Weights of a small mixture-of-experts language model, trained from scratch on English Wikipedia.
Training: a variant of Muon for the experts, 5038 steps.
Below are experts of layer 6 (counted from 0) of a mixture-of-experts language model. Rows are named router (the router's row for the expert), up (a neuron's input weights, with its number), down (a neuron's output weights, with its number) and show model dimensions 288-383. Each number is 128 + 32 x the weight over its row's rms, rounded and kept within 0 to 255.
After each expert's rows: a language model's description of what the expert responds to. This comes from a sample of Wikipedia text that the model never trained on.

# expert 8
router [131 142 118 165 208 138  49 177  91 100  49 134 164 134 116 148 135 119 143 130 106 174  62 132 161 160  82 116 128 155  60 125 121 135 106 124 128  65 106 152 112 149 117 107 145  88 142 135 155 180 116 154 112  86 133 127 158 119 143 131  79 164 141 124 131 157 112 144 153 141 115 108  91  96 143 151 119 101 124 163 131 160  59 112 116 110 142 142 136 112 192 158 153 103 102 126]
up0 [187 117 133 100 130 107 113 109 151  58 127  95 124 141 117 153 141 118 149 167  60 129 134 168 162 147 150 189 174 109 106 172 137 105  97 125  82 117  85 178 146  28 153 141 127 115 123 105 103 171  54 145 118  83 134 137 131 163  92 112 125  63  69 162 126 108 129 127  70 110  73 132 115  78 157 127 157  81 151 188 153 117 124 118 156 136 127 117 178 144 118 140  80  96 183 150]
down0 [ 83  57 133  56 155  98 172 120 121 117 115 139 184 186 145  86 130  99 112 108 150  86 160 158 138  91 174 110 194 140 150 115 168 138 180 152 127 151 130 124 107 139 125 217 125 127  80 156 130 154 114  86 137 141 102 134  78 141 118 117 142 153 139 116  94 107 142 106 106 127 148 106 132 113 147 143 101  45  77 133 131 109 123  84 126 164 124  84 116  98 153 109 115 169 123 117]
up1 [131 127 147 153 174  87  93 137  80 134 120  84  94 120 103 124 125 127 148 170  96 199  84 176 115 158 171  98  72 118 165  77 128 125 130 165 181 122  91 171 197  89 121  94 111  86 166 127 128  51 126 155 113  98  90 187 138 118 125 177  90 117  76 187 190 166 121  82 108 141 126  89 133  92 180 139  97 135  92 111 140 205 110 104 105  60  96 177 119 111 125 127 154 116 168  85]
down1 [197 150 109 103 128 197  88 195 158 138 103 135 107 133 192 159 171 123 129 123 120 148 114  80 119 128 137 117 218  83  85 175 148 115 126 158 116 110  83 122  84 188 155 104 164 181 106 126 145 168 152 146 139 117 134 110 121 127 149  81 140 144 156 110 112 119 133 114 127 108 131 119 169 124 102  53 198  95 105 169 148 124  99 116 132  98 116 147 126 167 138 150  98 166 148 149]
up2 [ 90 160 152 145 146  91 148  97 106 140 144 103 144 139  92 149 137 163 104 121 106 131 122 187  92  66 100 126 169 149 105 129 201 141 134 137  92 167 207 146  90 116 145 172 130 109 162 116 101 114 136 164 115 143 166 116 117 120 156 142 106 112 154 107 109  77 172 103 169 144 147 109 158 117 128 135 100 155 127 140 120  29 166 160  96 122 198 156 174 112 153  91  72  90 140 131]
down2 [150 186 119 160 136 107  39 113 128 147 190  75 130 115 139 201 105 113  58 140  89 116 133 119 114 102  99 156 114 115 170 122 122  84 139  56 111 140 149 162  89 160 111  79 149 119  69 159  53 158 111 146  65 110 120 145 140 172 103 163 109 127 103  78 165 110 121 120 142 247 165 137  82 118 145 159 151 153 126 100  54 143 130 146  95 130 138  98 122 100 127 108 145  65 114 156]
up3 [151 128 136 136  84 177 113 126  89 104 142 170  85 104 143  89 137 192 191  51  84 246 115 105 126  80 104 138 169 198  65 169 128 116 179  85 125 102 104  89 148 106 172  80  92 132 146 134  98  97 115 164  94 138 155 107  82  92 126 119 127 130 152 144 185 164 140 143  88 137 162  87 169 102 129 120  91  89 137 109 178 110 107 109  92 125 152 113 165 104 151 154 112 147 133 140]
down3 [188 135 119  99 141 154 221  92 109 137  76 121 156 212  97 106 149 156 122 163 180  71  75 146 146 142 162 134 130  87 139 141 122 125 114 149 114 120 184 143 164 135  99 101 137 185 130 125 132 158  63 129 140  34 171 128 145 152  92 121 110 112 130 105 135 101 152  80 132 148  95  91 133 199  97 143 102 142 112 158 140 167 126  96 131  75 126 149 110 131 139  93 117 139 111 136]
It responds to: Brackets, dots, commas, dashes, degree signs and subscripts inside numbers, formulas and coordinates, such as C_{60}, 39,986, 41°29′, (3×).

# expert 15
router [161 161 145  80  98 126 136 189 192 130 109 107 122 142 107  94 142 168 122 165 125 146 134 168  88 107 127 179 108 104  96 135 122 126 158 190 128 144 165 171 107  62 174 107 109 123 143 101 155 143  81 106 172  87 175 117 100 126  75 123  72 132 176 103 132 100 151 159 159 168 158 129 116  95  87 142 143  79 138 143 111  94 114  82 127 170  81  74 158  98 119 146 125  88 106 139]
up0 [151  72 115 157 106 125 127 160 100 155 125 136 148 127  97 195 153 123  89 128 134 173 171 175 105  94 156 141 119 180 184 137  73 137  82  89 127 115 200 144 129 105 132 138 125 138 124 153 141 140  63  97 134 132 142 161 157 151  85  87  77 104  77 130 154 110  68 145 204 173  82 147 127 162 139  91 112  59 142 135 182  67 169  73 113 162 162 137 212 146 124 139  75  94 118 133]
down0 [130 110 160 115 131 152 120  71 116 109 130 177 171 162 103 112 154 103  77  89 113  94 101 112 139 114 142  98 127  97 158 130 145 131  86 121  82 174 174 145  65 137 153  93 123 176 113 112 193 125 203 144 189 107  95 128 156 164 107 142 134 103 132 108 103 101  68 155 138 139  84 124 148 134 177  91 119 135 114 153 154 172 144 134  74 121 153  73 108 139  70 136  81 126 131  88]
up1 [155 137 166  82 169 120 100  63 134 178 193 136 104  86  77 109  97 153 162 113 127 188 185 125 145  87 186 181 158 129 132 100 135 123 123 127 171 129 104 127 104 145  95 153 104 128 130 148 176 108 140 102 115 114 109 106 172 136 164 161  72 127  93 152 152  65  96  98 173 124 105 106  79  62 124 127  89 148 137 133 133 140 131 143 187 128 146 145 149 101 158 206 124 110  62 126]
down1 [134 180 200 118 154 171 149 113 101 120  68 169 134 156 123 172  97  69 131 137 131 103  74 152 135  93 146 126 124 103 115 121 122  91 103 112 118 103 144 123 177 120 101 191 159 167  80 126 135 126 255 122 107 170 161 182  90 184 158 154  81 125 141 103 142 148  46 160 108 103 113 124 140 139 157 144  96  95 163  80  93 130 134 143 135 134 131 100 145  79 119 135 175 143 162 128]
up2 [140 143 134 146 107 164 135 138 107 168 188 125 110 124 118 174 134  81 184 118 132 191 169 109 124 127 146  37 138  96 154 188 124 137 117 129  63 164  67  72 157 196 104 136 148 166 104 162 164 146 144 101 191 131 136 105 111 114 191 145  96 130 152 144  98  77  52 190 164 144 157  89 141 100 157 123  85 127 107 133 105  72  74 170 142 180  52 127 105 104  69 139 110  77 205  73]
down2 [122 127 132 125 106 125 134 124  73 153 128  99 122 111 101 187 151 172 128 164 132 131 186  91 111 147 118 110 104 105 149 178 140 102 168 132 143 129 126 109  94 146  91  65 175 122  82 118 161 123  84  96 154 105 138 127 162 109 167 146 125 128 156  90 207 131 141 163 102  63 105 149 143 158 185 187 102 137 175 170 131 120 192 188 108 167  94 137 114 174 153 145 133  94 110 106]
up3 [159 138 108 106 158 139 123 146 113 166 137  84 163  55 169 170 117 160 154 142 161 135 165 136  96 126 136  96 114 110  83 123  77 131 128 103 120 144  82 126 146 154 150 118 141 173 147 154 134 158 120 101 149 109 193 100 173 118 144  79 137 160 158 118  92 139 129  86 186 112 164 144 158 141  98 155 131 150 115  89 125  80  55 145 162 130 157 130 118  72 168 186  88 112 123 143]
down3 [113 104 110  76 139 195 141 110 123 141 208  34 157 153  83 108  90 137  75  70 127 161  87 147 135 117 140  65 195 173 164 108 176 134 119 126 126 120 175 102 153 123 141 122 147 107 160 114 156 101 120  86 133 147 183 139 111 159 107 171 134  93 140 168 146 100 101 196 124  68 178 162 143  54 108  92 179 108 164 193 126 149  72 181 133 118 151 116 103 101 161 167 152 115 140 146]
It responds to: Mid-word fragments of non-English personal and place names, often with diacritics, like ö, š, ch, ek, ov.

# expert 7
router [107 126 140 111 205 155  72 112 156 107 100 131  87 111 132 124 111  95 179 114 129 138 157  68 144 161 122 161  98 106 125  96 175  74 141  92 118 132 140 137 127 146 101 118 118  87 149  74 106 127 133 176 131 102  75 119 135 169 119 126  92 135 122 138 168 113 155 123 212 113 100 128  98  78 131 112  87 139 155 120 122  89 129 151 169 102 131 109 134 127 152 197 157 174 109  70]
up0 [118 141 132 140 102 115 106 193 119 104 147 166 185 144 106 140 149 119 132  76  63 135  88 147 137 143 124 103 161 128 167 114 116 124 156 164  92 103 163 109 167 144 115 154 120 122 133 107 174 125  89 119  98 118 159 106 169 101 130 135 117  95 139 141 121 123 170 141  69 121 143  87 131 141 113 151 145 190  59 170 150 102 165 149 107  68  79 145  53 164  86 197 113 137  92 192]
down0 [141  74 111 139 103  52 134 131 121 154 175 105 162 177 143 146 139 135 142 118 122 187 123 132 161  83 109 108 128 111 190 113 154  83  76 112 113 104 142 101 103 145 163 111 148  87 125 146 129 140 143 142 146 153 183 133 144  50 161 163 194 151 158  52 156 171 163 165 108 125 113 134 142 110 100 142 115 125 118 104 183 110 143 110 102  99 153 152 139  97  93 143 109 127 171 110]
up1 [ 83 176  95 120 140 148 172  54 118 113 146  44 155 163 162 171 147 129 117 140 150 114 107  82 127 179 148 149 120 150 131 150 119 116 131 109 147 140 152 133  89  86 123 136 140 109 183 169  94 142  63 136 148 162  92 136 146 148 127 155 120  64  83 104 132 153 179 165 137 179 167  99 125 152 150  71 127  95 139  86 162  97  78 123 114 117 166 116 136 130 135 136  84 192 136 116]
down1 [ 88  85 120  85 139 110 112 144 131 145 131 131 168 124  79 131 131 132 183 187  98 127 147 122  59 109  83 145 126 109 179  92 119 172 152 142 155 108 102 150 111 152  94  67 189  95 172 134 131 131 103 104  42  87 174 126 149 140  60 179  87 133 134 174 120 134 134 167 128  93  72 182 153  71 182 141 130 168 152 152 134 171 163 121 125 108 185  97  82 213 173 138 127 155 135 118]
up2 [107 118 137 115  92 153 144  89 153  91  83 133 161 134 151 163 122 125 136 145 173 142  94 149 129 107  95 135 140 142 117  82 112  54 163  94 108 116 192 156 108  80  96 109  84 107 100 164 112 185  98 154 148 155 167  74 183 140 162 123 144 147  97 129 141 131 148 146 109 148 145 126 137 125  95  94 142  90 165  80  81 118 110 106  88 126 147 192 109 130 103 128 113 142  79  85]
down2 [129 167 112  42 160 122 113 101 124 111  40 152 104  93 163 112 118  94 103 124 157 160 132 146 103 157 140 100  88 143 105 117 171 175  97 127 126 119 146  54 124 157  94 172 118 157 103 136  91 116 198 130 169 104 125  98 114  64 108 103 139 113 110 172 131 209 138 170 165 142 115 116 141 153 171 128  69 109 148 185 145 131  94 198 127 131  98 110 125  96 107  81  71  71 116 144]
up3 [113 114 147 105 164 107 182 152  70 132 135 163 120 146 115 153 130 140 115  77 133 137 114 128 116 129 148 105 108 131 133  91 150  90 200 101 174 108 100  99 138 187 165 124  72  71 103 203 108  66 132 103 137  36 154 120 183 157 142 132 122 147 133 186  87 138 126 144 143 201  85 105 102 115 148  90 114 134 136 122 167 112 184  94  76 109 122 129 105  34 116 122  91  90  78 123]
down3 [165 140 123 133  75 134 123  94 107 137 117 131 153 169 130 136 145 151 124 113 104  95 112 135 109 106 121 102 124 188  80 177 110 150 114 119 123 116 126 185  64  87 130 132 163 119 151 172 186 207 124 146 185 175 165 141 125 119 101  70 115 156 171  89  64 114 158 104 134 145 177 122 127 132 119 141 102 113 117 135  49 132 157 128 130 110 128  75 142 106 135 109 143 136 143 152]
It responds to: Sentence-final periods and head nouns closing a noun phrase, like Party, village, students, company, often right before a period.

# expert 6
router [132  86 180 143 154 155 123  69  78  98 134  89 121 141 131 124  89 108 177 116 105 173 107  88 137 136 161 136 158 133 125 138  82 127  84  99 140 141 163 123  82 151 147 141  98 161 154  94 137 104  99 145  55  64 118 147 100 131  99  95 134 121 127 112 148 127 156 167 107  91 124 157 111 165 156 121 120 109 126 171 147  70 146 109 108  74 139 176 137  84 121 171 101 124 120 127]
up0 [117 119  39 202 138 100 101 124 128 139 110 126 178  89 143 158 188 108  76  95 115 124 120 101 128 116  74 150 111  95  92 210 159 143 149 143 108 122 144 119 122 138 125 135 117 102  87 124 126 163 136 101 118 222 151 125 130 184 115 129  90 133 125 113 164 177 150 112 125 163 149 174 120 102  72 102 165  98 167 108 114 139  98  38 121  55 151 119 119 129 194 147 126 165 112 145]
down0 [118 117 142 120 155  96 172 142 132  68 113 162  90 148 101 166  91 164  84 105 168 100 201 103 182 105 134 115 162 145 114 125  84 130  25 127 142 116  80 154 154  64 167  76 125  37 162 145 164 117 126 156 144 143 159 195 156 130 105 164  63 134 142 115 148 155 134 151 197 127 147 132 140  72 147 106  94  95  93  80 107 130 153 133 113  73 141 121  64 138  57 127 174  95 123  93]
up1 [119 138 148 126  79 133 169 134 137 138 160 140 211 115 125  73 107 162 105 126 109  76  95 131 196 101 179  63 123 153 147 126  66  78 129 172 109 152 182 147  90 119 170 182 123 119 106 133 112 118  99 168  89 122 125 128 109 130 117 174 153 126 109 130 145 114 122 132  95 124  99 128 153 141 127 130 193 207 130 103 153 193 129 173  93 110  65 134 154 175 165  93  75 138 148 108]
down1 [127 128 100  65 166 123 137 100 115 147 104 116 192 110 155  98 176 167 157 155 152  97  96  75 148 130 162 116 114 149 130 107 173  63  65 127 134 156 146 146 162 100 110  61  69 150 154 101 111 174 160  72  92 137  85 117  93 158 108 120 197 101  74 132 108 169 170 137 135 139 179 143 127  89 155 125 115 113 121 122 112 102  86 153 139 146 106  73 111 185 127 151 132 121  57 151]
up2 [ 95 172 139 126 141  84 173 126  87 169 101 146 153  91 117 114 135 141 107 114 134 172 150 164 172  80 119  92 142 113 101  72 121 151 141 159 138 122 115  99  95 179 159 134  77  56 127  93 120 141  68 115 105 126 105 110 106  94 141 165 100 157  64 104 144 159  83 119 137 108  77 146  61  79 126 169  36 125 144 185 116 131 128 167 146 133  94 139 110 101 164 146 135 123  79 101]
down2 [138 160 133  81 113 149 130  79 176 161 117 140 118 160 144 188 101 162 139 159  99  87 148 119 139 156 226 123  81 110  97 102 160  80 133 101 120 100 108 126 105 130 151 194 190 110  97  82 188 122 187  76 100  80 110  99 130 122 110 155 156 161 106 137 219  79 105 157 132 124 140 106 126  90  96  86 150 131  53  88 115 128 185 170  97 132 115 171 138 126 134 131 194 127 139 147]
up3 [165 118 133 137 108  98 134 129 241 190 114 154 116  82 101 151  90  91 130 129  59  85 123  96 136 144 123 166 109  84 159 129 129 130  69 153 144 134 151  67 131 148 104 120 137 124 139  95 141 117 126  65 100 113 165 134 145 149 135  84 164 115 105 117  90 151 189  83 121 143 128 162 118 128 179 146 175 129 108  72 130 176 117 165 185  92 137 143 143 148 113 127 104  82 135 153]
down3 [108 143  94 122 127 159 102 111  76  89  88 107 135 130 114 191  88 129 108  59 160 162 110  95  84 116  80 195 141  88  80 167 113 126 109 160 130 164  85 143 123 136  77 160 123  61 110  63 133 115  83 109 137 163  99  87 151 122 129 163 125  91 161 118 103  70 118 108 193 109 136 120  83 155 165 104  36 172 150 122  88 150  92  62 198 156  89  74 125 142 141 162 173  95 188 171]
It responds to: Given names and pieces of personal or place names, mostly in tables and credit lists, such as John, Ben, Flavio, Vancouver.

# expert 10
router [ 74 163 132 135 115 165 106 164 132 172 130 116 160  95  68  94 142 100 102 137 108 199 159 116 129 107 120 130 100 148 123 149  88 106  90 117 152 204 206 138 142 124  96 130 122 135 117 103 131 110 118 158 138 132  89  71 112 118 114 161  95 114 151 124 120 104 186 177 185 145 151 164 144 115 132 110  86 133 163 178 100 128 137 125 133 139 185 138 124 137 130  74  64 123  76 118]
up0 [140 101 144  82 119 169 130 160 147 138 139 123 108 156 116 130 122 120 144 113 146 100 138 135 113 118 124  79 171 100 127 148 122 125 144 131  37 124  83 148  91 151  83  68 178 167 139 183 126 156 175 112 119  50 170 140 155 117 150 129  71 121 169  58  91 171 115 122  44 109 108  90 139  84 138 149 167 129 144 137 162  91 175  82  98 151  44 118 129  94 130 155 104 194 151 151]
down0 [152 121  70 120 156 142 165 130 142 121  93 100 124 143  87 130 159  50 110  80 138 125 142 128 120 171 123 138 149 114 141 153 143 154 168 107  94 171 163  93 142 127 131 134 129 141 109 148 111 134 153 181 142 196 133  95 111  62 135  87 107  76 153 188 185  79 118 111 182 111 118  80 123 143  99 135 116 112 125 134 167 147 101  99 142 149 144 134 131 136  97 109 126  45 167  73]
up1 [ 92 103 155 166 130 200  86 167 177 153  72 141 143 187  73 122 153  94 105 175 118 109  74 136 152 126 132 106 126 106 104  82 118 101 110 125 118  84 157 105 155 154 191 101 128 112  55 166 150 123  41 122 142  77  60 134 121 106 114 140 204 143 151 130 128 170 166 128 107  91 140 172 115 118 147 132  74 179 133 112 101 115 164 113  85 124 112 143 115  91 123 117  88 152 133 108]
down1 [ 81 189 133 141 179 129 150 165  94 129 115 142 168 108 163 142 129 124  78 100 121 163 148  79 169 112 117 145 142 139 122  99 102 145 117 128 155 112 111 118 146 143 153  90 138 110 137 132 104 116 105 118  73 150 137 134  79 153 157  43 128 129  56 149 113 145  99 131 126 123  79 101 178 177 130 163 100 121 131 150 146  80 179 137 134  99  88 126 147  99 173 155 132 108 122 133]
up2 [115 131 148 125  99 109 119 126 128 144 129 137  90 150  90 124 149 137 130 136 164 128 127  89 116 124 157 138 110 154 154 127  65 149 109 100 123 167 171 132 177 103 142 199 133  71 139 122  77  91 149 195 128 152 172 118 134 100 169 105 149 145 153 176 182 105  96 143 141 129  61 150 126 113  59 145 107  96  95 148 135  85  93 113 121 109 147  93  79 188 154 131  97  98  87 144]
down2 [117 186 168 157  73  44 155 128 148 107 166  90 132 113 122  47 134 128 158 171 136  49 119 111 135  87 149 157  61 136 107 137 146  85 142 113 107 134 148 125 123 159 104 159  81 100 147  84 106 168 183  98 107 125  82 136 153  86 128 152 144 157 122 188 141 182  98 115 123 171 157 124 128 142  92 103 123 150 140 118 124  75  85 137 158 135 133 166 157 132  74 160 135 133 100 169]
up3 [153 179 142 135 107 162 119 109 107 100 117 142 136 116 123  88 161 155 116 157 129 103 136 130 169 157 130  97 132 152 167 159  47 110  53  97 111 153 154 131 129 125  93 139 130 183  91  79 212 155 161 181 145 153  84  74 159 126 122 116 178 188 158 151 103 130 175 164 149  99 127 132 147 112 150  98  90 140 164 112  89  60 131 133  90 126 153  83 125 164 102 126 137 164 155 169]
down3 [ 65 150 128 167  42 122 146 103 151 126  83 174  82 107 167 168 113 175 133 141  40  69  83  51 134 126 113  88 162 140 146 190 133 131 136 114  89 158  83 124 120 105 197 206 109 166 136 169 120 135 163  60 115 118 112 164 131 143 129 130 131 165 150  48 146 106 143 140 171 102 131  96 174 161  82 129  96 164  88 145 147 132  97  67 139 106 148 119  90 143 150 110 109 133 182 141]
It responds to: Opening or middle pieces of nouns and technical words in descriptive or scientific text, such as car, laser, cuneate, peroxide, conidia.

# expert 5
router [132 160 108 106 166 140 104 109  92  96  82 111  87 113 168 129  99 140 147 127 125 116 172 127 101 121 108 155  81 157 115 135  70 140 104 139  75 139 142 126 100 129 104 164  91  53 183 117 102  89 120  94 110 111 110 118 129 168 141  84 118 205 141 145 190 101 116 164 127 174 145 110 140 124  84 154  94 114 220 152 102 109 135 135 185 134 126  88 103 112 146 135 128 171 108  82]
up0 [ 74 180 144 112 185 115 116 123 125 198 100 137 183 128  77 110 120 191 132 154 124 115 106  93 122 217 155 135  99 168  76 111 120 130 147  92  27  59 143 164 113 148 192 137  98 151 126 136 120 137 137 190  90 105 150 119 106  68 124 129 171 143 135 149 150  99 132 159 100  87 136 127 144 135 170 108 100 112 148 138 134 169 145  93 156 106 115  75 130  93  98 101 152 143 131 127]
down0 [137 161  69  60 134 162 143  86  90 138  95 117 117 152 119 122 113 126 133 187 147 140 146 116  82 108 158 112  90 148 121  79 119 123 173  86 151 211 153  97 147 153 137 129 163 119  93 139 141 172  93  72 142 110 100  84 130 158  79  65 160  69 139 122 171 109  94 116 115  74 103 140 154  82 178 127 170 120 149 177 161 133 126 135 172  95 137 139 127  69 131  47 119 122 131  68]
up1 [ 76  46 140 132 142 105 100  92 120  91 107  99 163  95 149 151  99  59 163  80  96 152 101  68 139 203  89 114  96 143 159 120 124 163 117 156 136 112  92  73 162 122 127 110 146 124  83 159  92 144 136 135  96 109  70 191 112 138 142 135 142  89 130 126 144 187 152 168  89 157 103 111 107 102 151 102 161 180 145 189 117 120 159  65 138 166 162  98 118 128  73 137 113 119 114 134]
down1 [107 168 134  88 116  90 180  57 145 184 124 127 133 151 126  82  95 152  95 170  96 134  44 150 174 134 115 146 225 137 158 173 242  82 114  96 163 166 108 148 162 143 141 116 127 130 154 133  95 148 110 131  76 151  80  90 162 172 105 118 110 111 196 127 123 113 123 142 160 133 149 109 151 100 125 117 152 107  81 180 155 104  76 105 107 141 103 131 108 150 105 135  74  79 102 148]
up2 [143 137  85 165 139 186 132  94 143 155 122 169 133 139 140 122 151 163 136 168 120 174 175 124 126  82  47  88 102 176 161 214 125 190 122 108 103 176 102 125 172 191 140  87 125 113  65 116  84 168 172  97 103 132 144 158 164 126 146 135 168 155  50 117 173  93 237  83 129 118 146 152 116 151 126 140  99 114  93 147 170 127 131 148 185  75 133 102 122 140 108 166 105 169 115 172]
down2 [127 104  95 141 104  92 168 133 197 103 108  74 118 136 132 170 105 175 138 149 106 130 136 133 199 142 114 147 136 107 121 152 143  82 151 154 123 111 135 109 105 100 163 142 115 159 117 119 161 125 108 141 101  96 122  32  97 120 100 159 120  87 167  95  47 131  95  65 173 134 112 147 118 111 135  67 115 158 122 109 105 164  95 155 153 165 103 142 120 163 137  99 123  90 139  58]
up3 [128 158 161 131 126 120  84 159  75 148 134 146 140  69 148  98 158 144 101 123 164 163  85 159 139 121 163 130 125 107 123 131  79  71 170  88 140 185 159  73  60 183 156 139  80 135 123 122 137 171  81  94 137  56 155 114 119  95 136  97 126 158 135 123 124 169 183 128  85 143  96 172  99 121 127 115  78  64 154 112  86 140  87 128 120 136  89 159  88 153 107 100 128 201 132 111]
down3 [167 104 142 160 104 153 124 162 106 142 114 112 156 165 111 141 144  90 106 109 159 105 112 111 156 127 150 123  77 154 123 128 110  89 151 153 154  99 124 160 142 111 137 134 150 139 137 127  85 159 144 118 166 172 141 148 130 123 158 140 107 136 159 133 116  86 146 145 120  64 152 186 139  85 186 120 151 152 142 151  97 172  77  79 162 148 112 204 161 113  97  87 119 112 114  98]
It responds to: Commas, conjunctions and subordinators joining clauses in narrative prose, such as ", but", which, when, however, after.

# expert 1
router [ 84 167  69 170 104 168  91 116  69 147 111 135 144 124 108 156  95 119 160 146 128 158 137 144 108  85  74 176 153 161 114 111 167 176 150 132  66  99 142 182 145 145 115 124  90 112 158 144 143  99 112 133 138  81 133 151  49 119 150 169 118 136  97 157  96 162 131 124 192 135 125 122 135 120 147  74 157 150 184 128 156 110 131 121 120 181 118 146 147  62 105 120 159 105  87  98]
up0 [118 112 133 127 159 148 135  91 150 152  77 133  54 140 109 136  93 100 133  66 127 105  90 141  92  96  96 141 139 218 108 193 107 146 142  93 107  99 145  68 158 113  72 174 162  96 138 151 125 195 178 128 112  86 134  70 157 116  95 177 161  90  78  73 144 199  76 183 156 113 121  61  89 108 156 130 158  98 158  83 109 145 156 170 176 161  80 103 134 107 128 126 112 110 167 142]
down0 [134 121 151 137  98 154  90 149 141 110 126  97 198 107 137 131 136 123 117 123  73 151  79 128 123 151 157 139  83  90 145 130  89  72 149  68  71 143 121 143 140 131  89 131 110 144  76 169 201 118 120  76 136 221 126 113 112 189 120 104 179 144 156 109  35 163 148  71 114 155  91 133 137 146  67 151 159 121 100 145 141 124  98 115 152 114 187 119 107 153 168 133 114 122 162  87]
up1 [  9  93 115 159 167 155 115 165 121 106 184 108 132 166 124 144  75 174 138  90 176 182  87 171 122 129 180 103 123 147  91  99 166 118 142 174 149  98 142 117 122 128 120  81 199 127  98 177 130 107 134  96 121 121 148 134 119 167  90 166  85  87 147  77 127  97 106 125 129 135 179  84 148 139 173 135 140 102 146 157 157 101 150 165 139 159 124 146 123  63  74 142 158 137 130  78]
down1 [167 170 123 151  88  90 166 147 121 145 155  97 120 139 140 100 124  95  98 183 145 106 121  91 120 142 133 138 192 127 141  94 121 120  96 141 137 156  99 157 156 116  99 170 147  94 131 126 163  76 137 126 139 158 151 153  91 109  84  89 134  77 118 133  64 120 121 141  82 127 144 144  93  56 119  79 112 136 104 159 226 138 136 142 109  71 133 134 126 115 133 113 154 140 188 171]
up2 [102  40 120 147 135 121 128  13 150 144  86 162 106  88 131 187 105 115 156  88 195 103 160  86 180 145 121  98 141 117  97  72 139 159 107 121 150 135  51 138 140  64 129 103 142 146 125 143 168  70  78 166  80 118 127 170 163 143  89 131 171 182 146 193  59 133  96 143 108  85 143 154 165  29 158  91 115 115 107 124 123  74 104 120 123 187 133  89 170 125 135  97 127 114 135 100]
down2 [139 159 153 155 117 147 101 158 172 104 126 153 120 129  61 160 163 138 160 190  92 115  63 160 151 132 144 147  70 126 143 172  92  85 162 125 111 139 118 139  96 145  97 116 150 152 121 126  65  83 124  50 198 128 167 116 142 100  87 151  72 111 120 115  54  67  86  61 149 168 168 108 164 158 202 213 175 146 148  53 142  95 116 145 151 120 139 108 109 151 106 139 138  95 100  69]
up3 [ 98  93 153  83  65 105 116 106 137 120  77 172 144 139 146 137  93 142 119 117 135 135  99 150 120 136 154 149 172  92 128 166 112 126 102 145 129  81 130 132 140 171 174 174 102 131 154 135 118  52 107  98 137 127  44  91 124 112 124  82  96 187  76 144 117  99 122 127 154 157 176 183 144 169  71 118  52 181 120 124 134 110  89 106 154 124 151 118 200  79 137 115 169 108  82 160]
down3 [127 125 165 151  75 160 118 122 154 184 130 116  87  94 169  87 145 113  91 149 140  97 133 144 177 171  86  99 112 158 141 181 117 119 145 120 122 110 146 115 124 130 119 174 110 113 185 128 117 125 123  80 103 163 174 122 109  89 141  65 157  79 127 119 187 132 144 179 117 138 128 142 127  86 120 126 122 125 108 214 151 116 171 151 145  90 134 128  98 160  86 131 103 107  82 114]
It responds to: Pipe and semicolon separators between numeric cells in sports and election tables, plus country codes like FRA, GER, USA.

# expert 11
router [136 178 135  85 131 136 105 156 127 117 140 116 207  41  71 124 114 124  71 109  94 114 128 122 136 166 166 120  64 137 129 117 191 106 146 128 129  92 153 113  84 102  66 100  84  90  83 145 170 155 117 139  69 121 142 112 120 198 249 178 150 165 134 166 108  97 150  87 136  77 151 150 193 127 119 140  80 153 148 114 114 157  87  97  81  80 133 166 137  70 151 110 116 116 120  97]
up0 [ 88 186 137 140 136 170 121 137 129 163 171 118 129 205 115 159 114 121 123 140  95 163  89 153 192 119 124  96 109 133 129 104 144 189  98 117  95 136 170 102 148  83 114  64 136 111 147 180 180  75 162 156 133 131 111 157 122 131 128 197 136 132 154  86 116 160 156 132 136 161 100 132 130  81  75  96 101 115 159 195 124 117 144 130 170  55 122 110 119 125 152 145  89 166  93 100]
down0 [ 93 120 188  90 147 120 111 145 123 134  98 150 122 126  94 111 123 120 136 120 138 143 111 165 112 162  85 119 173 147 103 138 163 147 163 127 154  61 143  97 129  83 140  78 142 145 187 163 143 137 158 136 115  94 147 152 129 143 108 153 173 151  83 129  99 198 138 112 114 130  78 101 183 115 115 135  80 171 170 116 100 136 114 115 142 137 152 116 134 150 167  84 117 116 130  85]
up1 [148 168 113 138 122 140 120 142 152 106  85 125 164 120  71 145 122  71 104 132 140 181 158 124  80  85 134 164 154  89 118 110 103  86 148 127 191 155  99 192  95 142 124 126 104 125 190 101 115 111 134 170 126 118 136 112 119 194 158 162 110 157  96 134 138 195 108 146 112 107  84 164 147 114 169 107 134  55 106 115 141 153 130 127 107 108 102 113 101  86 103  87  87  99  55 113]
down1 [107 120 151  67 172  99 105 117  86 121 143 153 178 110 165  53  70 147 105  96 146 151  95 161  85 177 142 174  79 126 135 111 141  80 119 149  95  94  95 100  82 164  96 150  98  99 107 104 157 164 116 140 109 100 183 156 108 133  73 131 153  97  97 137 140  69 131 145 146 105 116  92  89  80  92 149 107 176 124 124 171 156 140 146 124 129 163 112 168 173 128 127 127 101  94 125]
up2 [126 118 136 172 158 135  77 148  95 106 153 118 135 127 135 167 152 102 143 110 108 193  53 125  83 190 174 104 152 151 105 143 117 160 154 147 119 121  90 165 110 124 145  64 104 147  80 146 130 117 139 140 151 119 137  44 198 195 123  94 128  66 132 132 167  43 132  58 129 134  92 129 141 140 140 115 102 154 172 139 127 144  94 124 128 110 137 184  80 129 127 122 173  45  97  80]
down2 [ 56 176 113 130 136 102 179 127 109  98 102 141 105 173 147 146 125  75  96 191 154 114 173 145 148 197 130 126 134 183 136 188 178  70 123 130 146  82 108 108  87 191 107 174 171 153  82 132 142  70 140 112 141 142 133  77 123 123 135 174 109 160 175  76 164  54 126 149 145  92 101 120 115 122 117 144  88  94 140 103 136 131 113 161  65 122 112 126 115  87 108 138 105 138  98 119]
up3 [195  96 158 115 146 152 113 108 133 162 193 166 198 141  77 176 140  88 131 162 111  97  89 142 138 126 123 122  98 101 136  41 119 110 156 101 151 145 158  89 126  95 118 184 196 143 127 153  87  91  91 138 129 111 149  94 117 150 118  75 130 149 148  48 169 135 118 153 142 120  51  74 152 112 219  92 141 147 147 138 118 107 123 113 139 143 128  79 142 143 110 138 147 139  96 135]
down3 [ 90 116  68 171 117 157 131 134  53 149 112 135 167 118 104 194 184 121 146 106 123  58 135 134 180 134 163 149 161 124 146 111 170 102 158 140  67 171 125 112 130 130 100  83  83 123 121  97 147  92 138 113 132 140  22 126 167 144 145 168 113 106 146 159 123 127 132 129 107 122 140 120 101  96 102 163 121 128 103 110 195 155 109  68  97 137 172 165 143 104 174 100 132  64  74 172]
It responds to: Verbs and particles continuing a clause, such as was, is, has, been, to, not and the article a.